config.toml
n_layer = 10
d_expert = 64
d_shared_expert = 0
activation = "tanh_gelu"
moe_layers = [0, 2, 4, 6, 8]
router_score = "sigmoid"
normalize_top_k = false
init_std_router = 0.013
lr_router = 0.000523
vocab_size = 12629
optimizer = "muon_variant"
lr = 0.00745
train_tokens = 279300000
steps = 4262
Below are experts of layer 2 (counted from 0) of a mixture-of-experts language model. Rows are named router (the router's row for the expert), up (a neuron's input weights, with its number) and show model dimensions 0-127. Each number is 500 + 50 x the weight over its row's rms, rounded and kept within 0 to 999. Numbers have three digits each.
Before each expert's rows: "gets" lists some tokens that make up at least twice as much of what it gets as of all text. This comes from a sample of Wikipedia text that the model never trained on. Tokens count by the router's weight.

# expert 79
gets: " A", " a", "A", " an", " | A", " B"
router:563516541508538512539507567420557503478553512527429449482575521497528488504454556540551550471404459472498547450514459561472517497503552526489564512486409529493527534413457563506480540556487503468545444497440493524467575467506518518507567561585496557489461436584386528495482517556496508521481471469487570529529490602495463566597425444409544501538482486570534513506547368466432579539633
up0:477527530485455527473355560499520492456401544479483499519514498485414501590440547550521497445530525461503507447533486495482554466561510523497544544510451531460473501499588517475509493563562427447443510488438473588499494477420455587523504460486449480498501470443461552522505495539479275484528486498501471446461516516390435499613552454508537504472561487468524478508564518513357513491468
up1:498562480444446555507454578438498502525452507571572504518445520404426632464498559559574488491446456426575531509485519443469572438506547523437502504503438582530560494550454570555498519518486409527546519499520436449537515460381491482427540532551512468567563424570522463493510512414558491533427461533490579481499560522500460536490447514422512491515498560508529500457495436444471536524517
up2:520515508536464511447459464545481489584547508503501489542436559534438510475606540473478443482580535434517394456557485447566494485464456491437395545417540463460459548530438517497442454535495522473572528438484548505489488538426547526487505289512572556479555518429404491488499390446484490487489537484544395497440475395545427434538475428497520579504429548568579450565398568502514481555569
up3:550433481493534457491465568570451530498465470488507497517517477505497584439502457485477491610568458485493478412582497475445456497483514529525521549413441483443509548489529517540470386414464528545510415420520499476523509517447490495551434488479611547452452528469446584469469540405502490538606592574498464494474503527546552520484452501376470537482503582547584457429478489476544491499552
up4:483451622524581471517544611451509485436549504500513468494522497577469556480408470542498576501508493535422581530503549603590490472464526523551500438460261481423454446447525465577555420488528544502484500494559409506451496460432580511515503455521476516524478448525504503392515447539493582554447495516477478508571484475496473613402465543448630567663564533546543531495488490485432470495486
up5:446511447476495444513475484497538492508532576525550514462502473432520482529474455520533493426548489434501558561444497500446543527534444484568521476506487470537471530553534571541529571505550466519496665504548556428539486552468573533468500603547507483549510461517518517439532546539453540429492449420333553565521557581718501434476460485588553526410537420498555456529514459548506535503517
up6:441496381543532572443489490549491522569486565505493530481536493498415509579511464493517528520476533488459372423468448499479524497504486413483520536521465460459575485514573455539512468480434560515473513591543462583482564482524577516483499527561481452521504509430422541488535423454466470444496515434483491447534396459465456571504496422486550509447496518459531457476552498475452449432472
up7:428499522505502478519460466495516519492641493564473557465549510446529545466537524457495485521522564472491511427397491537447474503508530506515481441436542485495485534501490488505488423431535483545514569442507566522668545552487498450542427522434499517481519553496438502491563441578467455481458458475459503354509566505337442685460449419566462502299484427527558516506482434431528494488540
up8:469457442417534530480521519487505593465434560503562463478522538415398544503478467609571529425551533514462498463515498544420487434477438499586574542531487559518505498575502469269464552516487488483533562401508495437503544505577510586605462517461496500459602382532535422481576453497534488489519544415504497467521557532520466550539547441600515471444506415450507521471528400533420506489481
up9:445448419525545529585515449408508438396543534557538634478576528506497496485392539433555519564533463426523498594483486393413507488464431471459501430455514512417455444405440499499562578429510448512488497456505395568484525519565484435517462515429350449588588405483460509361531503447492485596518458569496539463469487504430484551526458490498499499539495528475471495471468465444533505551568
up10:542570451485494537529385491498460420516498483475474446407413428603529512579422478525518588528497393541455536598446571491498516566484513509434531510428401423489482550381440467439532540506476515482482506448606402486512464458423548456410488508475426446551507464527510502529588535574493526530458395498517541425492462496493461537524479536402421547534531499405457557458452497508528566576677
up11:495454457505486518518467429514375468470554502499502496502367501467466571537474456416571493507523552493424485545456520466500486467532470568462398539559514544410456545538564529464451513520617486527527515510396558499438594501451547542399541484470514516584513492425382524533535574510484525375526482498555420476504475483477421497406435529559451491542552522564533550546506524620481493469465
up12:498500538562546458521575556495476534547544437495504437468506578527532501408511560513425514470555456549536485431499552528625510437466505494501593500467446536517559446455535499572512517503445555470507517554559507531472451442414583491472504529567482478508508448525526535573493566540518374569494498440495527418527552567496518571443393438430533349489529484487525505547426470478482581522458
up13:593541410490544518492457461432469490522533459462473481543471469545480531480439541505562427459518431443621482476485520531507478545461545523503536491569586452528525490395521581538525528529495556485578593539464487422535487545525497463472515491528502519553542554599428401475428511520562521493495552459499602495502464561510476490497429540472540465477500515328524536469444405482592516454507
up14:543459514392578558417481500469548560460433544540521484538412465617474587409462545487460450614444507503569551412528558541488587601582562559558444535475431441510512521523562435564546550457462491527495549548449446533427419474477539508589483589522430384505514454494632545492487503533464400567434496457567455423508514470512579470483440423496448406512492479510581519486495438486500504493491
up15:588470556493489469391470487569487512482502412554493528465500527565459450369495489487544539519523389569623467537522469445480459521471541462452533482491434435500627482473378563569478388498389471408451533525485466499539488490489495508416534510479501461529360522514538550511583513504472511427607514481542481492476424575497591506457457506506530588543562613482488525492504517498444538488569
up16:523534479526461526460515499506503485616535558380407515600572546526531476522528542409457459477411494481544472466471539565531569451435524437489496625624463528536464436447510449520551525491455521498417601489469527321459450487479435517619531450517463515412478506520439488491500446428521518456547493462464535589535488502531459501529523496452597527512572548511558469424459535538519571445522
up17:496509590496534539557447644492463519428571452439468492435515535561472552466443431509551531498579529446521571552550548495472513423489547493495601526502436555543503522486492546625591518421541510515541509441512484477467488570462514548408531406525506524539474531530556479472579423536479539590471505475537498444461461440606494560561566489547529516564470510499412498493563497490546536485495
up18:504537504465501409482458539537434487491587523533544558570482609543500538547537443501529436506487591512475477482579425479573440516517495549510523486482472490459510455451515546521464420560505504568574458493557453446512507464608471483505563437517506494450474464527508493491536521513496526449464547530476487527434464571440409541545447412499564488434618538479448537516531523444562459497544
up19:507536552480479459550461516470470524594409493582518510530457513423478437681513468430518424537490506476507492529457599554515588517452468560426556571539503443439479533460546584514528482443473511531552345528529549585412513580518469490523501562540523612521502581477465526527535527435508549574512504488445546446510570468472370526521485474537541529527498541552572382500509468497493463429463
up20:552462491507465532500491503462496488544596501489573543389634472455502470565498622530466481461475570563584405542489367448409508545549502498398529631513483450466466472447507453521443551523496559446486425435475455523416538494465484526545550597537581477555540540550490494572500557459483439483457482546498471515475479508505377508455394496454519518477565459429446513575596437460426474451519
up21:593537405557507492464506438408343560480506462553481452541550427537520533512497547521515517462558461423490513577429492445471483540511286445474481527425497488476592589468518517428487515516515465473462538471438492471488481507551542502466561519542491549481520604469538423643452531512527556562496456453484496422489456421540521549564524457552470434507414405473492464511496462538518430507542
up22:551516484463477479394486481451531487565568501567479460504498573505556534498521492502580569499470372437484379509396546525553472541559489531452485525530476494502535436538498502480464534503474473707431479490454486500505564547425458431440541548522526497458498515405521523472474451483446452456402461406432464533497504482555397500489467495467452482502376443696537523516437562549503598559502
up23:555517470544510430497443484530450496469452534513483489460464525451450481521477470482541480507494490419449512460584547517488547484563490544520494485584495501498415422515412508527502494522472521410540436438447480450458440524502513486504375468433480429481502398483539483499510572560449522449459474582562477524488451537455487476421532522475531552556533575543491560456556536530389499533501
up24:488501489499492492571440478543549506459585475494464493505453491528588471456510561508522524519522506527444558432492419455520413490457510508447515574482447455493394487428426526441548472532528457596446493451478573558455430530562537542581287561489497489510533451586375503458472471511557514580495512550525580548523452570473496458509478470524706548542491480408468455516531536444494534467534
up25:521604499548493540504497518439527439509496515469516507568535526592528389468368538467532488446530444484520569517456521483455460534516568503499538538521503497525479501454326491464498518640524482479592503446494498500552511500336437567470438460549576584465485410508481549498493500508565567470552504511490482564448455606536531389621509470511592512519551480547440409472563415555501474555564
up26:483508445496481520485494555514532467507494570571530484610444490521486459458530401408519581528536579525457526517526424455453474533542506512475421471474479471460479452535521442475529444531529552531519517540537532431398419490563460445479546497498495478494421412542557558563442471565527442429390504518568511504472448443429486448529493480482563513588498495475533536562515716597470434513577
up27:481484554576574483490548480465602543514412453569507502548515359562475552585524490487514498590455573485491450442560429500515521525547541524565514454390493476379464566522494571595514463483534492498547440490574504592462515526496604509511549483507469497541461545514506524474515520573511478558508540580541508541491518541462459603513470562433472633522444545569514531507531438547522484492507
up28:507544528485589461527600474539514480620371512489396529517495488518569584542490511400492520491475472443497471551502510523470491450441457497566523483540561420528574504459471513538557552565496458508529522431466523533473496513541489485397612627453482440488575546503392568553485517506446563486559519462507538451507448440571452479542524514458560456485500562525519507488438533466480532541565
up29:482461478432596465516462517494574552443543517515572480574453526519464548496521528563465536531472525464557587467502504470579507451454558480516400459431571489567546509502513562443498629506519550546524407496480523514429538511489503491456491464546502576569562500520555507497437506496643456525524497493525489495495495414499549486453456462522530485550474481489592515501420576493452455480557
up30:427426509480489527545488508447473460481520466617556500447477471462466587392487524611538612448430426397411541624452538479457492485487468440464672489403494598499520516580519494492536514614565585477485505485438539515492516608525530449489545571543543440558523527538429561539476465539498462581375442541459495482595534441551563543547524488434519461505465501582511551475500498452402555517536
up31:558517527462457380502531444495498561511512513522487504533514482432506457524482476459477474441534485544429428445430518514449482408492522552551511471411547447418494497456453445507495552370548404493311531532565484462551450553496447543575443531520533556469540544426379418465465461532488482577481422452465576502511559562441513479496555508586515490482383453458432514543525409509519497504529
up32:525472504488541530589531521498454574503450509547496547524437596538488482548549546534549501541466569547528567593510465494517451611538434529486444464511489511507439566535506505389586522562431465417507589495477457491426566439526422516531506587519451536548449367412540607432491464538486521500490484564528538426511519529444464514506451517513539473422525560480485464539610483456480542450476
up33:509546558455443513481427529470553472506469551400487395561438545534477479486541504403425486436524543535280531470498472428331532558474465514481514555484406514450461573593470450483480520552482419484533547526506493499525572429482485512508457452451445459459407579506511439479549471556483500516425478514478542457525576486481469545536556475568557573446456496497526413470527475515500469439529
up34:503445571456487528522434491532583524504518599558525460523447479352480457450459527463498586485524463529517481502466416535406421448466482518456431431468549443447514457398541470500461512559509451464489380523538517543602454590463512497530575526524480530461543442475454607479456494555443482524467332556496572520548529474528538430490448427404523484570526481513467576520446449547453471548509
up35:447496453492481549516510497531549459529414538519660482510526495475434535507590515545480539486482556537567501487447471499489527560474490497474460595460556728541524421467578471452448406473524548542515483453571540520450569548496468523523450498513460531521505499496474496496528536540580428566519464501438473577527479477494510472516490393540479501438466473463490472500586550522499489450519
up36:446486501511403419509490522473565532542529490527429453540520531470498492500581553565453417549236485496478514501553447493459509447555566484520460463434475534477403532510442526497443479476507487460456518513453531495431498559489491524541453513534496460452524517511370454516524593460542440554540475527393559491547582504432439535506466459516538532463483496535454505463460508475517511416518
up37:467478516514449511571502472416504474553500483552454500542393525419574544462474537488561489540524452428492502515252534495457445439504436507450501474493467591456521525503479497443466529471508471506506533541527499457459450493476544492450603514533512521477462532499440486513585488615481499533545488495433487452571593501505428599586451433460470549550507407512499562549541491524513698570502
up38:528560516441553475476581417465549500439454539503498519531504472432518429535435470489544507499498486463522535550375493482462571492461483487433490440557467453586462440545455590428535572505506405510531506509442521508490489445433512545545514521516458595459439492440477477480538465520515514471591564499513606455493527410460512445553483478553551590504438419531563442527458469554450486528485
up39:485471532503575516535405500468521483503510557524510508502492496518476425547506546449589520518547500438513287583477449489547539563499535460526513586458548536605486483483531600480492510478521490517489494462506551433483427553456503500448534468427502498522480552504494477541424505593578530488477512498492490579386414481603457476503458511483459535449506470519547533482442556529406500472508
up40:455478551577521539570467451462536470416506478494534511510520486550560517465484598497529404505512481452460375456521534511478491503487564472495513490420622525483511511437524621504508542480485503535472461463502610564523546533400532491461431566482527556492524472483453498500415476517585431621513454586521488500509550503475587525466463485502448493542477497557503462485537425513503540506513
up41:506554543483464556468480599373561497555473473537421550465521446506480599502551452546473574583477477471428504506536541539524558405473501470480621488481543541501524410551479489538520490546531495482590498541509505488499438535566423526620539484510507508460519596543577532482487352506414498449430482445537550488544511525518481555539513463485443600553455468505499461510550418466479542431589
up42:462489441377505490519509554493474507516462486505559472450488491499440407483511541492535532490485474537491504548615529487510538453463549542515540553608502428440539582457700534543485520470506503528521417466505422483471511448540512449454499515520508495573478453382482502515529536495450512503597487506440513443493528560606569351483445565467460496519460522487519504497460698443575481414557
up43:445527474616519497529493429470558532398460479508530509521552398490489537504477443505554520526514459490393436447450503520386458458520433510680482441440634498576561566474514491466463574536507509575503520454568515489559544473495469457440453505458555504486489540493437430528492529626500399479485460549517479444529466478486517503524490526517581464507521497483404445529585460472386594540599
up44:461446424517563486512498489581451538586473534555491477401429611505458565480500515538564546638542456449602513514404513524467463600439485478480491549506526533399499448421465503456496459452417593465538518518525530498493519439520534530523583523467493491497426476516515539528494528508574461419523594409498610443535561439515443565523460451389428481468524463636595456493424412516505396569485
up45:506510540502498449473568341511560466515626541515472535500469481396566497477385483510532390488507510455474425467466486522520348505579453606493415441500502492481501563398553439437431489517520522557471361538575500408466485549552455405533549449507479500467530516433510492515477522464512510549461405506470461549525501448481401498429435428464470446530473547503437563479473501481482655519469
up46:578581516524470547439518478523455568505517552530537492530482461451529531584426448496470525435569462526487564403529501530527431502389452482455518513520517444531477501457621431506505504539489485504515439543489537535463469495498542496485564457500510476475464548474534523513612526508567571510594468446469491502492539418555476550517524467486553555509495526506553563382485464620487580528499
up47:602430471545476554481422539494441494478560528464487446535512558553510442568431478501461565436492434459497499544536517512464576536415495489386507511570478478458543498528578620528421523583488423481548572476361444543489487411560417453433579592429480503521490564446517533431491414455487525495508429485542545509460423304503516432468545513480540432523425556528524465424449538455509565549567
up48:521514506427479465477523505379517529466509433509526511527488363471470561517572476425574540574441493488521468509484559534540577496492455564485447308607434523470485492573540615468488530472521511501517475490463513403456524545432472497521419465471507463546454494453539499516523566559545481494599485580488508527446446618398555484449466582493501506465545555591464488374606447533478547493467
up49:433477478485468519523560509520469482586493516585483469535493580480545574407544542455459476411555515530466499526454476525503496573454696493411598531348613529424538543435498425451459505494501568475559495531492571562468552486510533496521581576503571465480511544500486483524446510510491509611444494476513456462525518530541460515497426487503475517451517455548514449552515448442461481481541
up50:500459504437498436593448549460407506562507482525563478506492434579442488515505666508521504548314484523547577533532477485493477471436515512454534508576449487415514535507553524516522519549487563506503479559480580546476514561519528497445604479475527501465449381477506542535484503522496487463521458435686436531597499539605473523571479495417494542484545393524491416456495545432472521437465